From a checkpoint of a small mixture-of-experts model trained on Wikipedia.
Size: 11 layers, vocabulary 17832, 80.7M parameters.
Experts: 4 picks a token, a softmax router.
Below are experts of layer 8 (counted from 0) of a mixture-of-experts language model. Rows are named router (the router's row for the expert), down (a neuron's output weights, with its number) and show model dimensions 80-119. Each number is 128 + 32 x the weight over its row's rms, rounded and kept within 0 to 255.
Before each expert's rows: "comes before" lists some tokens at least twice as common just after its tokens as in all text. This comes from a sample of Wikipedia text that the model never trained on. Tokens count by the router's weight.

# expert 7
comes before: ", ", " &", "us", "er, ", "ia", "oc"
router [155 160  96 116 131 116 123 187 151 122 166 144 128 143 108 133 142 130  91 127 148 123 132 173 140 146  77 163 175 170 127 130 153  89 141 104 122 163 132  93]
down0 [153 137 113 123 167 146 108 147  53 156 147 108 133 144 112 145 107 165 109 125 135 140 134 136  54 135 100 131  55 120 108 122  66 120  38 157 167 139 187 100]
down1 [101  91 197 111 172 104  97  86 152 168 119 102 135  86 115 154 206  63 105 147 138 151 119 101 113  91 126 100 116 121 146 142 167 134 125  90 159 136 106 148]
down2 [ 90 109 119 129 119 122 167 141 100 155 102 128  92 127 155 124  82 163 122 128  76 131 151 185 170 144 121 108 129  76 118 122 107  85 161 122 127 148  70 154]
down3 [ 98 166  53 128 131 103  82 166 208 110 132 130 108 123 165 144 122 100 186 183 103  87  86 151  96 158 174 167 122  53 161 139  85 108  73 115 125 157 139 123]
down4 [ 77 186  94  70 136 199 163 160  94 110 148  61  91 165 131 110 108 192 163 178 116 135 100  70 153 136 136  98  84 157  96  90 163 179  84 176  83 170 153 154]
down5 [143 113 101  61 129 150  81 142  87 185  78 103 185 123 101 147 123  86 103 139  81 143 179 133  95 149 157 149  95 108 197 128  93 150 198 125 148 184 104 137]
down6 [159 156 159  84 167 135 200  94 146 115 175  70 157  78 157  97 163 178 136 109 155 142  87 204 143  58 149 152 137 181 135  80 126 125 103 161  83  95  94 116]
down7 [156 176  96 138 129 116 170 143 107 144 145 151 137 117 148 186  66 170 107 125 180  93 148  91 170 162 163 134 207 146  84  76 125 113  53 140  97 122  83 107]
down8 [103 103  98 102 123 114  90 104 138 189 131 136  99 144 196 139 120 147 103 152 158 165 134 131 151 129 115 161 130 165 119 108 107 124  92 135 165  67 149 170]
down9 [ 90 141 125  85 115 134 113 164 121 108 151 145 154 143 173  93 194  87 101 171 170 144 141 106 125 133 125 138  92 124 150 152 134 198 122 152 210 139 136  95]
down10 [110 136 109  88 117  43  94 143  95 164 122 144 101 124 126 144 139 175 158 102  87 118 103 136 111 170 142 101 170 164 160 116 146 128  81 156 148  69 149 161]
down11 [163  96 138 148 136 130 126 135 156 132 105  90 162  96 119 106 163  95 133  88 121 163 158 101 218 108 131 167 130 154 155 137  92 120  54 155  72 182 131 110]
down12 [130 133 123 125 125  88 190 119 121 126 163 141 183 150 124 155 113 157 193 154  99 107 169  91 134  88 141 151 119  89 143 159 111  83 148 174 156 141 123 155]
down13 [115 121 100 146 118 124 137  99 131 118 142 110 120  63 101 120 112 202 130 143 124 165  89 153 104 143 118 119 129 147 136  76  74 125 173 135 114 120 143 137]
down14 [ 64 150 132 138 109  76 129 160 129 126 159  40 114 117  82 132 110  76 175 210 145 197  94 118 156 144 111  96  77  98 159 146 140 113 162 101 106  91 139 142]
down15 [ 98 150 122 139 177 106  93 167  62  93 162 153 162 127 173 147 167 192 121  65 125 172 170 137 136 116 124 111 126 117  86 148 102  98 144  84 131 109  99 146]
down16 [ 89 110  80 112 129 136 114  63  58 169 144 162  98 156  90 111 139 168 145  94 110 101 112 128 169  93 147 109 105 150 168 108  74 130 152 133 133 163 121  79]
down17 [156 101  82 166 138 137  93 178 150 116  88 115 106 146 147 143 136 150 137 122 137 168 115 132 177 171 182 112 160 180 167 172 138 109 165 102  72  75 131 135]
down18 [184 107 155 144 119 139 182  75 112 136 115 151  83  83  89 141 126 140  99 212 171 168  94 115 161 134 200 136 124 137  73  81 116 106 116 107 176 131 119 128]
down19 [145 164 137 158 123 120 133  95 134 101 160  80 141  90 105 110 130  81  80 172 100 192 114 183 150 105 103 175  90 141  92 169 104 144 115 108 155 136 136 120]
down20 [184 115 156 133  67  61 108 145 107  92  61 155 171 141 165 121  96 129  98 139  82 143 129 123 101 175 135 100  63 128 109 138 134 113 105 169  79  62 162 123]
down21 [133 115 166 120  50 210 140 147 134 111  62 133 123  97 182 202 139 149 116 113 168 175 147 145  93 179 100 138 118 160 118 116 129  76 169 146 180  84 152 164]
down22 [115 197 140 152 124 164 132 135 119 114  94 107 100 149 143  81 127 122 140 209 127 132 152 136 113 119 147 130 160 123 137 113 166 104  37 145 118 168 176 153]
down23 [ 86 193 119 127 148 144 110 158 133 174 139 137 146 124 183 124 121  81  80 142 192 149 152 184  85 166 110 125 121 161 102 155 149 151 160 109  92 119 138 133]
down24 [167 183 163 117 147  76 121 140 148 152  98 206 193 152 162 124 152 100 123  91 140 119  92 141 165 171 177 138 106 184  66 151 102 101 179 128 125 136 132 136]
down25 [105 108 122 114 161 110 140 129 115 157 152  68 122 113 110 164 113 111 101 144 118 102 175 138 110 136 139  79 165 141 156 133 123 160 118 112 122 123 156 103]

# expert 43
comes before: " |", " |  |", " | ", ") |", " | The", " | S"
router [183 111  95 137 125 136 110 164 112 137 165 192 157 132 123 143 160  88  38 107 127 160 119 178 146 172  39 158 115 168 119 135 216 100 108 131 103 209  92  96]
down0 [139 105 148 120 125 127 145 167 151 111 161 140 150 136 128 125 119 100 155 121 136  96 169 122 138 179 125 118 123 126 156 143 167 105 103  86 111 110 185  58]
down1 [107  74 147  67 144 173 163 138 172 145  81 105  71  79 199  82 135 146 124 104 106 173  60 125 101 181 113 180 117 111 165 123 197 149 129  99 144 114 100 141]
down2 [136 120  88 105  90 110  99  85  92 115 114 123 122 139 144 134 160 144  57 150 143 150 103 188 127 130  95 152 148 102 112 111 144 169 154 134 194 140 123 160]
down3 [149 114 140  78 139 199 162  84 146 146 105 149 113 141 115 108 127 142 166 116 162 183  90 118 137  96 143  61  57  95  89 159 104 183 175 111 122  95 154 129]
down4 [ 72 144 120 111 137 173  91 133 138 178 110 119 115 174 153 150 173  97  68  91 158 108 144 153 144 173 102 144 127 120 148  98 123  74 140 134 209 150  91 106]
down5 [148  75 140 167  91 186 125 163 177 158 194 138  81 134 149 165 141 102 128 175 116  90 134 110 137  75 134 115 200  55  99 135 115 128 112 128 102  74 152 144]
down6 [174 190 144 149 109 109 125 130 169 108 152 187 130 160 137  97 108 186 135 180 136 105 109 120 126 117 119 106 148 101 129 120 132 171 166  83  60 151 142 169]
down7 [149 142 122 180  46 110 145 138 115 102 173 144 156 136 118 124 117 135 123 173 165 142 134 104  70 118 157 172 107  80 137 167  89 109 124 196 107 160 124 150]
down8 [128 103 118 151 140  75 107 119  96  85 210 151 201 128 200 131 151 178 147 131 109 154 151 147 172 120 104  80 181 123  85 142 155 155  76 112 105  29 107 125]
down9 [101 126 129  97 122 182 140 123 179  91 174 148  98 119 147 118 175 153 132 132 131 102 134 101 103 141 173 128 111 101  96 140 104 154 164  72  88 174 150  90]
down10 [151 121 114  60 142 155 128 156 146  97 154 140 116 142 174 134 126 131 128 110  72 133 152 120  86 166 129 101 122  83  72 121 206 148 196 153 129 100 111 157]
down11 [162 135  71 197 178 136  77  79 167 167 170 121 106 124 154 115 118 105  75  58 155 143 112 136 107 138  89 123 132 148 141 160 165  99 156 157 140 137 143  80]
down12 [ 66  92 137 130 180  93 129 105 109  78  56 135 148 108 107 158 129 123 125 101 146 115 143 118 125 189 164 152 129 144 123 107 114 205 147 106 107 139 115 145]
down13 [ 86 129 161 105 126 129  93 154 114 102 152 161 203 114 140 151  98 103 141 143 135 123 209 112 157 110 104  87 162 150 124 108 145 102  81 108 127 100 104  97]
down14 [174 115 217  98 147 162 138 138 137 131  96 176 168 155 166 108  96 103 161 142 121 102 102 108 140 113 109 137  95 154 104 116 245 103 155 133 165 133 110 134]
down15 [120 108 152 171 157 162 149 116 129 130 163 128 102 100 122 106 165 104 178 143  83 151 134 153 110 114 125  89 108 132 101 180 130  99  80 164 158 178  59 134]
down16 [121 125  84 129  96  80 124 125  70 214 104 112 140 116 108 152 109  94 112 130 117  82 152 132 129 105  81 174 116 179  67 185  95 152 170  82 176 175 130 125]
down17 [166 153  95 134 127 119  90 165 134 144 122 202 118 131  65  94 104  91  99 163 154 112 139 155 117 152  73  98 101 123 131 136 135 108 130 163 118 136 144 112]
down18 [107 132 140 134 166 128 179 147 125  92 125 160 180 178 153 185 158 181 141 143  95  98 128 146 140 146 107  89 148 102 137 104 119 184 125 136  87 148 167 182]
down19 [104 103 113 145 128 128 120 116 187 217 149  85 157 138 133 131  96 111 147 158 138 121 153 166 158  63 179 149 157 105  90  89 117  96 173  59 142  59 113 121]
down20 [137 133 159 181  72 134 118 120 190 105 100 120  97 111 100 160 154 107 102 187 157 100 111 197  78 119  70  81 167 122  92 100 151 112  77 151 127 136 138 102]
down21 [111  56  65 132  87 171 115 108  78   8 110 176 193 117  96  87 128 126 165 101 156 136 106 129 113 137  95  90 110 116 183 143 156 139  71 133 144 136 127 182]
down22 [121 146  82 157 147 160 186 118 141 147 132 165 115 104  82 153 162 127 127 120 140 119 134 129 153 181 132 110  82 157  88 109  86  69 150 110  95 219 135 140]
down23 [ 85  46 146  96 146  69 130 166  99 106 148 110 139 122 150 154  98 140 156 103 154 123  65  95 100 105 118  86 115 115 120 146 166 182 145  87  58 134 149  78]
down24 [116  97  65 102 196 100 138 175 124  97 147 113 151 120 137 183 133 105 101 137 151 145 151 160 115 119 127 103 179  57  89  95 116 165  46  58 127 126 152  71]
down25 [ 75  53 126 182 109 180  85 184  85 207  85 118  92 130 115 121 105 118 113 106 130  99 128 149 105 119 144 152 116 130 178 176 116 135 140 145 134 114 144  72]

# expert 8
comes before: " | ", ": ", " |  | ", " |  |  | ", "°", "1"
router [124 157  97 123 182 136 127 137 166 134 132 130 207 127  95 147 142 143  88 100 110 141 125 180 189 141  60 142 169 151 138  70 207 109 105 146  65 112 127 114]
down0 [ 98 147 127 134  94 165 139 116 114 144  82 153 119 125 130 134 107 116 174 125 199 123 131  96 152 112 136 136 103 157 140 175  79 111 142 139  98 149 132 108]
down1 [113  77 122  97 157 137 153 140  97 122  70 152 149 172 105 177 138 108 118 156 202 135  83 142 120 121 117 186 178  98 145 142 150 105 106 151  98 141 147  77]
down2 [157 175 112 106 122 157 189 140  93 188  94 118 150 128 117  82 122 124  68 161 170 160 157 116 159 139 151 174 176 141 136 159 127 115 164 164 151 116 115 142]
down3 [129 150 174 122 164 126 136 186 151 181 146 137 131  86 111 135 166 146 174  91 207 145 118 127  91 116  78 115 131 156 161 193 190 112  56 158 109 153  98 131]
down4 [126 129 121 101 165 135  71 142 158 118  91 117 155 136  99 124 110 108  93 177  98 134 132 134 156 106 127  75 104 142 155 142  68 153 193 134 135  55 151  91]
down5 [195 188 107 133 126 118  96 143 141 156 129 161 140 185 116 114 124 114  81  84 149 184  99  78 107 156 193 199 118 163 146 177 106 143 139  84 133 140 113 131]
down6 [129 122 136 109 141 137  91 121 131 115 119 155 102  83 117  86 145 111 125 123 141 127 143 150 106 109 126  86  98 144  54  53 156 178 161 206 196 111 120 125]
down7 [154 163 159  95 115 126 159 190 132 152 150  63 104  96 160 140 102 156 106 135 111 159 137 125 113 175 111 121  61 105 111 134 139  83 188 126 118  58 110 155]
down8 [173 135  88 149 129 133 126 159 161  86 109 226  99 128  82  98  93 106 109 142 176 140 206 133 199  83 143 172 118 106  33  98 106 165 115 168 161 100 104 135]
down9 [122 131  74  93 158 169 137 114 155 163 131 104 175 106 119  74 129  78 133 116 115  47  61 155 160 145 151 114 132  90  57  96 125 129 128  84  80 116 134 134]
down10 [162 163 115 136 116  69 136 132 144 105 120 180 132 110  97 116 163 128  76 165 130 176 142 103 156 119 176  62 119 101 206 159 109 103 129 152  95 153  51 126]
down11 [111 127 110 159 137 171 125 142 168 142 181 133 124 168 159 109 107 102 129  99 116 127 135 130 129 130 129 134  95 159 123 109 127 174 121 195 128 152  47  68]
down12 [106  97 193  76 133 134  88 134 116 135 112 100 132 155 118 120 119 147 152 138  96  27  92  71 155  98 188 120 115 158 155 197 162 112 108  90 132 133 124 130]
down13 [147 105 117 188 129 141 178 123 173 153 182 190 123 145  71 146 122 139 161 110 107 139 152 117 126 144 123 176 158 126 149 149 124 131 104 172  66 111  47 136]
down14 [ 97 132  87  86 107 165 129 140 144 115 106 145 117  84 119 112 146  93 142 142 156 116 100 167 174 134 138 125 116 197 180 179 132 124 111 108 133 117 204 145]
down15 [ 85 149 125 172 180 160 151 115 149 129 192 131 132 141 141 142 158 152 146 121 157 154 145 115 181 120  75 202 107  90  77 123 119 159 151  76 111 138 189 123]
down16 [ 78 139 122  82 114 162 126 160 151 115 139 127 129 130 113 159 109 116 164 109 154 103  52 111 145 126 130  93  60 137 134 189 182 161 122 156 118 143 105 110]
down17 [156 170 163 128 114 144 147 101 110 156 102 116 139  33 158 125 110  98 125 143 132 139 151 159 116  76 118 130  79 141 134 142 127 185 139 125 105 124 135 112]
down18 [157 122 104 122  70 161 101 145 154 124  83 193 140 179 119 130  91 161 161 157 154 120  99 149 105 125 104  95 149 185 118 152 149  99  92 187  99 177  84 171]
down19 [ 79 139 120 181 200 154 110 122 146 152 149 103 186 155 160 170 102 179 158 164 150 145 139 130 160 135 100 164  92 143 122 147 197 137  58 154  64 108 149 139]
down20 [145 106 137 113 153 190 149 125 133 167 142 128 199 176  89  72  84 158 135 191 138 120 156 132 163 134 137 148 146 144  87  98 107 170 162 143 151  90 177  96]
down21 [135 146  93 122 186 102 147 117 112 157 151 183 159 105 168 152 169 136 119 158 118 148 157 131 112 148 106 148 124  42  94 110 128  96  96 144 105 150 114 127]
down22 [111 119  95 107 116 128 143 128 152 134 134 123 155 112  91 162  80 127 116 154  48 164 132 122  28 193 109 133 105 129 150 129 133 179 165 127 125 125 166 152]
down23 [125  95 163  96 217 163 141 118 122 150 123  99 121 125 228 150 120 144 193 146 141 129 150 112 100 102 143 139 148 118 167 109 147 176 141 158 135 125 126 114]
down24 [141 144 146 170 115 101 139  71 161 164 119  76 122  76 218 205 109 137 185 143  67 158 115 163 136 143  92 132 117 136 235 129 140 159 144 106 122 106 129 144]
down25 [132 123 120 168 174 140 130 121 127 151 129 129 132 120 146  51 162 162 151  86 121 150 103 174 165 123  73 147 158 187 102 172 151 125 161 147 140  90 155 133]

# expert 61
comes before: " =", "\n", " (born ", " (", "\n\n", ","
router [149 184  73 157 134 105 158 140 115 112 128 185 128 105 134 140 168 101 104 125 144 150 151 137 150 155  72 158 142 168 129 101 148 130 122 147 100 140  91 101]
down0 [ 70  96  99  98  95  92 180 120 148 105 150  80  72 159 113 136 100 152 104 158 111 151 127 197 130 135  85 100 121 101 123 184 126 196  99 129 172 155  98 144]
down1 [108 139 147 126 128 121 146 127 171 146 110 164  47  91 146  95  91 156 156 163 107 119 154 111 116 148  80 146 155  89 156 111 141 123 133 149 124 129 108 119]
down2 [146 156 140 110 130  95 160 115 137 157 127 180 163  96  72 171 126 106  93 118  87  68 126 149  77 105 131 113 178 131 181 138 159 110 145 152 166 148 126 159]
down3 [146 111 192 131 181 121 156 119 109 210 150  80 107 159 179 139 106 159  97 116  87 168 158  33 108 132 148 106 111 103 144 108 129 105  89 185  83  80 126 116]
down4 [146  88 139 145 121 114  84 112 174 175 129 151 178 127 130 120  83  97 170 155 105 160  77  94 135 113 134 108  76 186  82 177 172 116 113 140 143 171 139 123]
down5 [ 72 149 123 107 154 102 165 128 124 159 169  94 147 146 113  95 139 120 151 161 119 167 194 121 158  75  84 160 137 113 113  71 187 160 106 123 127 142  87 131]
down6 [160 137 118 136 156 147  88 171 123 171 141  95 139  95 133  76 158 191 165 126 109 158 143 114 147  67 122 140 124 141 111 132  88  52 128 139 149  86 122 118]
down7 [156 114 104 185 154 172 101  94 113 137 152 122 148 114  88 140 124 137  84 120 119 151  52 117  60 120 136  95  56 185 132 123  52  97 170 156 125 145 112 191]
down8 [ 64  62 141  92 117  72 125 155 162  73 145 102 162 156  92  84 115 113 113 101 126 169 109 123 166  93 153 132 161 125  52 110 139 121 140 113 128 130 113 141]
down9 [141 141 167 130  71 108 133 126 103 144 124 111  85 127 108 117 135 157 131 182 139  93  99  77 162 160 158 121  56 168 130 177  68 181  85  87 108  88 132 116]
down10 [144 118 126  96 136  68 104 128  95 139 121 123 130 107 134 122 134 105 130 149 150 162 111 129  86 131 150  77 117 142 136 121 148 193  31 191 166 128 118  89]
down11 [202  83 100 120 163  59 188 126 122 140 153 178 102 107 148 136 105  52 146 148 173 150 103 140  95 127 140 137 178 112 111  79 149 101 187  83 100 103 114 134]
down12 [ 89  87 135 179 123 152 146 140 208 181 103 127 123  90 137 100 153 128 168 146 109 185 122  83 135 130 111  92 184  62 164  85 197  83  97 196 131 121 147 164]
down13 [169  91 152 150  64 107  76 108 129 168  85 103 124 116 137 112 118 173 150 150 117 139 128 138 165 141 148 144  50 104 117  89 151  73 112 124  91  85 120  76]
down14 [118 119 174 139 142 125 148 140  83 207 117  58 108 155 215 134 110 146 121 140 126 122 198  93 158  95 101 120 177 125 190 114 141 136 149 115  89 119 149  82]
down15 [ 66 119 170 156  90 145 165 162 105 105 167  66 160 152 172 100  99  94 115 119 119 144 115 181  53 123 144 143 157 145 140 175 139 110 111  29 110  76 137 122]
down16 [134 118 119 167 149 197 118 161 146 140  97 150 134  73  98 154 142 136  90 104  99 129 109  53 126 159 104 105 183 139  80 145 161 132  89 152 161 139 171 111]
down17 [113 155 127 103 117 157 121 154 169 160 132 127 100 149 101 136 138 111 129 134 124  88 105 154 122 106 147 106 195 111 114 158 177  89 149 153 107 111 131 155]
down18 [117  91 140 177  65  76 120 108  93 198 155 128 179 129 115 159 112 176 132 116 126 155 147 123 189  89 117  72  67 141 139 130 158 112  87  86  85 111 102 104]
down19 [164 115 111 112 114  66 144 121  99 139 112  91 117  61 126 170 138 110 157  96  98 128 124 129 122 120 129 102 157 145 120 123 115  75 199 148 139  88  40 101]
down20 [ 84 107  85 155  87 120 164 140 159 217 107  67 106 106 125 118 119 177 109 135  94 149 160 147 153 169 138  98 105  50 154 128 113  99  98 130 131 147 113 148]
down21 [197 157 129 103  77 139 137 155 113 115  97 117 124 108  75 181 123  92 106 156 118 162 167 144 104 130 127 162 127 106  98 178 126 143 156 120 134 151 161 103]
down22 [171 126 110 151 118 127  46 122 139 137 126 133 105 171  86 152 142 102 122 139 113 146 137 141 147  91 125 143 143 136 113 119 147  68 137 102 134 152 110 146]
down23 [139 129 155 123  75 159 149 179 149 121 147 102 140 128 133 137 119 180 100  87  80 174 132 127 129 154 122 109 115 113 102 109 126 114 152 198 155 144 144 178]
down24 [143 193 127 119 136 127  93 116 153 119 160 144 120  89 137 128 137 164 174 112  79 106  88 125  81 139  94 160 114 175 110 143 177 138 181 160 146 106 144 136]
down25 [164 124  88  89 183 139 122 101 131 137 135 132 109 114 157 117 171 109 119 158 169 187 141 134 106 100 132 164 127 170 130 185  90 100  98 122 188  98 134 173]

# expert 48
comes before: " | ", "\n", " |", " (", ",", " ="
router [136 154  59 126 121  87 126 138 122 129 135 168 142 107 131 161 132  97  88 106 167 149 149 130 170 153 111 139 111 178 146 104 194 133  72 158 111 145  71 104]
down0 [ 79 139 117 140 174 107  90 104 143 111 117 145 158 143 105 179 130 108 131 161 117 103  96 159  73 130 118 114 158 119 146 113 131 164 178 162 134 100 102 118]
down1 [143 130 105 109 138 133 172 144 128  85 108 137 169 103  82 131 163 127 121 151 137 146 148  80 170 154 118 108  67 136 100  67 100 102 170 132 130 167 128  98]
down2 [147 119 110 135 148 101 117  89 124 119 168  97 168 148 116 150 161 148 127 146 119 138 155 139  60 142  93 148 157 105 191 142 106 187 148  84 110 130 180 146]
down3 [138  93 120 105 164  62 158 126 123 115 139 147 142  97 162  44 164 129  97 101 167 171 224 137 117 123 185 121 122 182 124  93  79 108 109 163 159 119  95 158]
down4 [136 137 178 122 112 125  89 106 152 159 159  87  90 153 165 137 121 145 182 138 183  96 132 147  87 164 128 106 152  95  96 166 169 133 162 154 150 114 121 152]
down5 [109 115 168 162 124 130  88 134  52 119 140 127 182  96 162 177 134  97  74 113 110  88 157 111 107 137 112 112 131  76 187 170  91 146 126 124  95 151 138 182]
down6 [ 72  98 185 144 108 136 128  93 162 119  88 161 122 140 125 130 155 180 121 168 135  66 158 138 146 111  93 102 216 127 157 123 198 123 138 173 144 196 125 122]
down7 [ 49 147  96 141 129 161 138 154 191  83  83 161 176 101 117 104 173 148 127 146 127  98 111 144 119 174 161 111 137 165 122 105 168 139 126 151 110 117 140  84]
down8 [194 160 144 111 119 134 130 113  79  71 118 103 126 119  89 120 104 116 156 148 164 137 126 117 102 109 179 124 135 128 124 156 128 120 139 121 146 108 146 176]
down9 [ 98 130  90 120  83 131 123 119 108 143 119 129 157 168 174 104 117 108 110 137 119 195 147 143 140 120 130 119 111 196 113 198  96 127 181 109 127  98  89 143]
down10 [139 127 111 136 110 149 114 147  95 168 155 184 208  82 108 142 191 133  77 170  46 135 133 145 192 152 112  98 120 120  89  97 151 153  88 128  86 102 128 151]
down11 [164 140 156 117 121 172 112 188 148 146 161 198 158 174 109 128 163 125 139  88 149 102 215 180 139 126  90 114 162 113 116  72 124 119 111  92  76 135 135 143]
down12 [132  77 146 112 132 129 135  96 128 142 186 159 166 127 143 155 155 133 190 196 115 156 146 135  83 111  51 137  90 170 187 130 158 111 163 128 116 158 123  95]
down13 [106 122 109 145 190 111 155  90 112  73 127 147 102 105 183 135 132 123 118 102 120 181 180 118 103 141 150  92 128 174 163 146 135 145 113 150  88 115 108 161]
down14 [112 122 129 145 107 146  96  96 155  89 158 135 159 144  77 131 103 167 123 190 168  83 172 161 151 106 137 146 139  86 126 118 138 132 135  74  92 106 142 165]
down15 [ 91 156  78  64 107  91 109  86 168 141  72 132 169 157 122 156  92 103 164 164 152  95 116 113 110 139  96 124  91 142 172 104  93 143 104 168 133 145 127 153]
down16 [137  91 170  55 125 147 119 125  49 154  84 125 153 136 100 119  90 124  98 114  78  84 141 157  94 103 142 120  67  62  76 153 109 108 173  93 103 137 154 137]
down17 [136 110 153 101 136 120 155  55 163 119 112 136  94 129 160  97 123 111 203 122 136 207  83 143 132  86 125  81 138 101  96 106 184 217 128 196 194 124 131 164]
down18 [193 101 121 170  65 106  93 153  83 143 115 139 126 132 131  75 140 129 132 169 187 107 158 105 140 131 116 135 117 194  87 159 153 121 170 150 170 125 136 142]
down19 [142 103 148 110 138 170 107 110 175 162  90 190 133 189 137 139 147 134 160 136 148 105 159  79 108  94 138 182  85 119 145  77 136 187  89 154 126 140 114 164]
down20 [123 203 140 183 165 154 147 131 173 110  77  94 153 131 154  95 103 102 130 102 113  90  98 127  81 125  88  86  98 126 158 158 173  61 157  76 129 158  49 108]
down21 [125 117 180 144  95 151 138 177 179 125 132  57 139 166 121 179 120 102  79 130  88 171 159 127 130 133 122 179 105 120 129 138 145 136  91 139 113 119 121 130]
down22 [109 104  83  99 119 122 167 161  95 155 152 101 160 156 157 107 114 159 105 130 129 141 158 128 164 147 115 136 103 153 133 130 180 164  78 127 134  95  39 151]
down23 [ 87 131 144 167 150  76 100 166 154 151 112  98 150 145 152 145  90 188 108 116 141  93 145 150 114  67 132 143 167  75 129 114  76  65 140 120 117 112 124  68]
down24 [198 158 152  86 156 155 145 107  60 209  80  82 143  83 116 110 127 152 139 202  87 181 122  97 158 112 111 137 154 131 124 118 168 144 117 165 130 131 207 112]
down25 [ 88 153 144 151  80 115  55 133 117 132 101  54 140 132 104 108  87 141 102 180 132 148 104 145 150 130 123 116  90 139 130 127  95 165 123 113  78 102 132 101]

# expert 35
comes before: "\n", " ", "\n\n", "| ", "- ", "; "
router [119 144  90  99 141 100 150 172 129 133 154 151 155 134 114 190 120 120 107  97 163 132 143 167 120 167  96 132 141 150 126  79 160 133  95 117  69 163  97 120]
down0 [ 66  80  73 168 141 139 192 135 113 129 158 118 145 163 153 157  75  87 126  95 121  93  78 140  81 153 112 143 114  82 167 195 121 101 132 113 121 122 116 130]
down1 [ 93 101  87 167 158 109 136  99 177 133 173  45 119 112 137 161 149 115 121 135 127  90 191  93 100 121  79 149 130 162 101 134 199 161 139 119 141 113 136 168]
down2 [150 122 137 143 105  74 147 141 127 129  81 122  78 100 138 110 131 159 101 124 112 156  98 141 155 146 102 137 155 112  82  98 135 119 103 157 131 153 178 179]
down3 [130 151 121  99 166 111 174 116 102  92 108  81  93 118 148  87  64 153 175  99 174 161 176 113 126  69 128 122 150 134 148  88 146 113 142 112 176  40  96 139]
down4 [161 131 142 146  95 144 151 116 112 160  45 134 126  91 180  83 107 118 107 114  89 117 120 108 166 181 146 131 149 129 154 140 117 163 133 128  83 173 155 135]
down5 [105 133 102 150  90 144 132 160 187 124 139 116 121 143 105 143  82  77 166 133 186  93  90 156 136 118 122 115 122  92 138  99 174 127  57 144 126 141 193 121]
down6 [160 136 115  70 159 109 139 110  55 177 119 107 120  90 151 126 158 113 136 132 119 139 127  93 112 122 146  86  77 184 139 165  56  91 170 130 107  91  86 157]
down7 [157 120 115 108 134 112  65 125 143 172 117  80 120 131 132 159 115 110 135 129 157 138 116 155 114 123 140  90 161 140 133  87 139 126 145 179  83 149 112 107]
down8 [123 135  98 137 130  84 138 198 161 120 139 155 144 169 137 150 162  87  96  96 155 151 124 160 154 156 134 108 166 121  98  94 139 114 147 139 111 139 125 149]
down9 [133 128 126 154 120 112 178  99 100 200 137  59 115 126 150 118 154 136 162 155 113 125 167  93 166 111 157 114 205  65 157  77 115 138 130 141  93 106 103 162]
down10 [124 136 143 158  74 123 132 121 101 166 146 193 170 142 124 147 110 121 133 130  65 139 100 149 112 111 136 224 140 111 213 201 123 124 111  90  73 144 114 181]
down11 [185 122 130 109 131  86 144 118  64 110 136 186 127 117 105 171  99 163 124 137 101 155 150 120 161 139 115  66  90 152 118 110 111  91  71 159 158  84  99 121]
down12 [145 114 131 116 136 125  76 112 128 149 191 189  87  69  84 135 209 121 177 172 138 107 115 135 121 129  89 130 106 163 137 121 152 146 139 111 119 150 150 131]
down13 [ 81 124  89 128 146 126 135 114 143 163 125 120 120 119 135 168 184 149  38 149 138 130 159  99 177 166 168 128 100 110 127  93  71 119 157  79 150 136 165  66]
down14 [122 123 127 134  96 151  90 121 168 154 169 141 129 123 164 120  92 127 126 167 153 128 124 153 185 113  90 152 168 135 152 151 203 148 110 164 159  99 115 129]
down15 [116 114 100 157  96 122 180  41 125 207 106 143 150 109 101 112 157  81  98 219 118 173 133  94 129 129 151 148 138 100 108 124 100 121 147 121 135 153 112  98]
down16 [112 138 156 116 113 125 123 160 152 115 110  83 139 114 106 151 168 147 136 113 155  85  94 133 122 138  88 108 185 104 117  82 131 121 114 107 185  78 150 135]
down17 [ 96 155 123 143  96  98 143 181  72 104 136 113 176 144  83 134 108 101 133  93 126 148 149  89 153 108 126  89 146 110 123 139 153 138 104  93 109 138 126 108]
down18 [151 124 151 165 188 147 144  96 156 196 131  71 109 128 112 173 166 117  93  96 151  66 130 119 116  99 133 115 141 169 173 125 130 156 119 127 159 148 122 109]
down19 [181 116  95  85 136 155 100 123  84  69 146 175 151 121 133 131 132 116 127 122 123  96  98 120 120 128 164  85  87 168 127 171 144 157 194 142  68 155 105 134]
down20 [165 139 123  86 198  80 163 114 163 123 120 102  72 146 154  74 110 120 117 178 144  86  79 121 190 177 141  61  43 142 135 102 144 133 142 130 132 124 113 136]
down21 [ 79 112 115 185  67 179 155 114 132 172 142 148 202 144 162 158  82 118 147 102 112 132  75 122 146 174 136 203 106 130 131 160  89 125 128 116 113 167 154 138]
down22 [148 103 163 130  89 127 110  91 142  98  94 148 124  56 140 126 115 107 141 152 142 134 141 178 106  92  93 146 171 150  79  78 160 122 127 171 124  50 101 147]
down23 [152 109 109 198 111 119  98 154 173 147 103 119 118 127 105 176  98 157 144 125 111 214 154  99  56 138 120 135 155 103 120  57 130 141 141 133  74 103  94 149]
down24 [ 43 113 128 147 177  89 158  98 124 175 107 156 107 170 109 106 120 102 120 129 180 157 112 122 147 149 128 125  58 129 134 112  89 147 136 152  88 110 138  90]
down25 [104 133  74 139 147 155 155 115 155 111 124 168 133  89 137  88 170 171 134 160 163 150 140 119 137 169 135 135 103 116 135 160  98 125 153 113 109 205  89  93]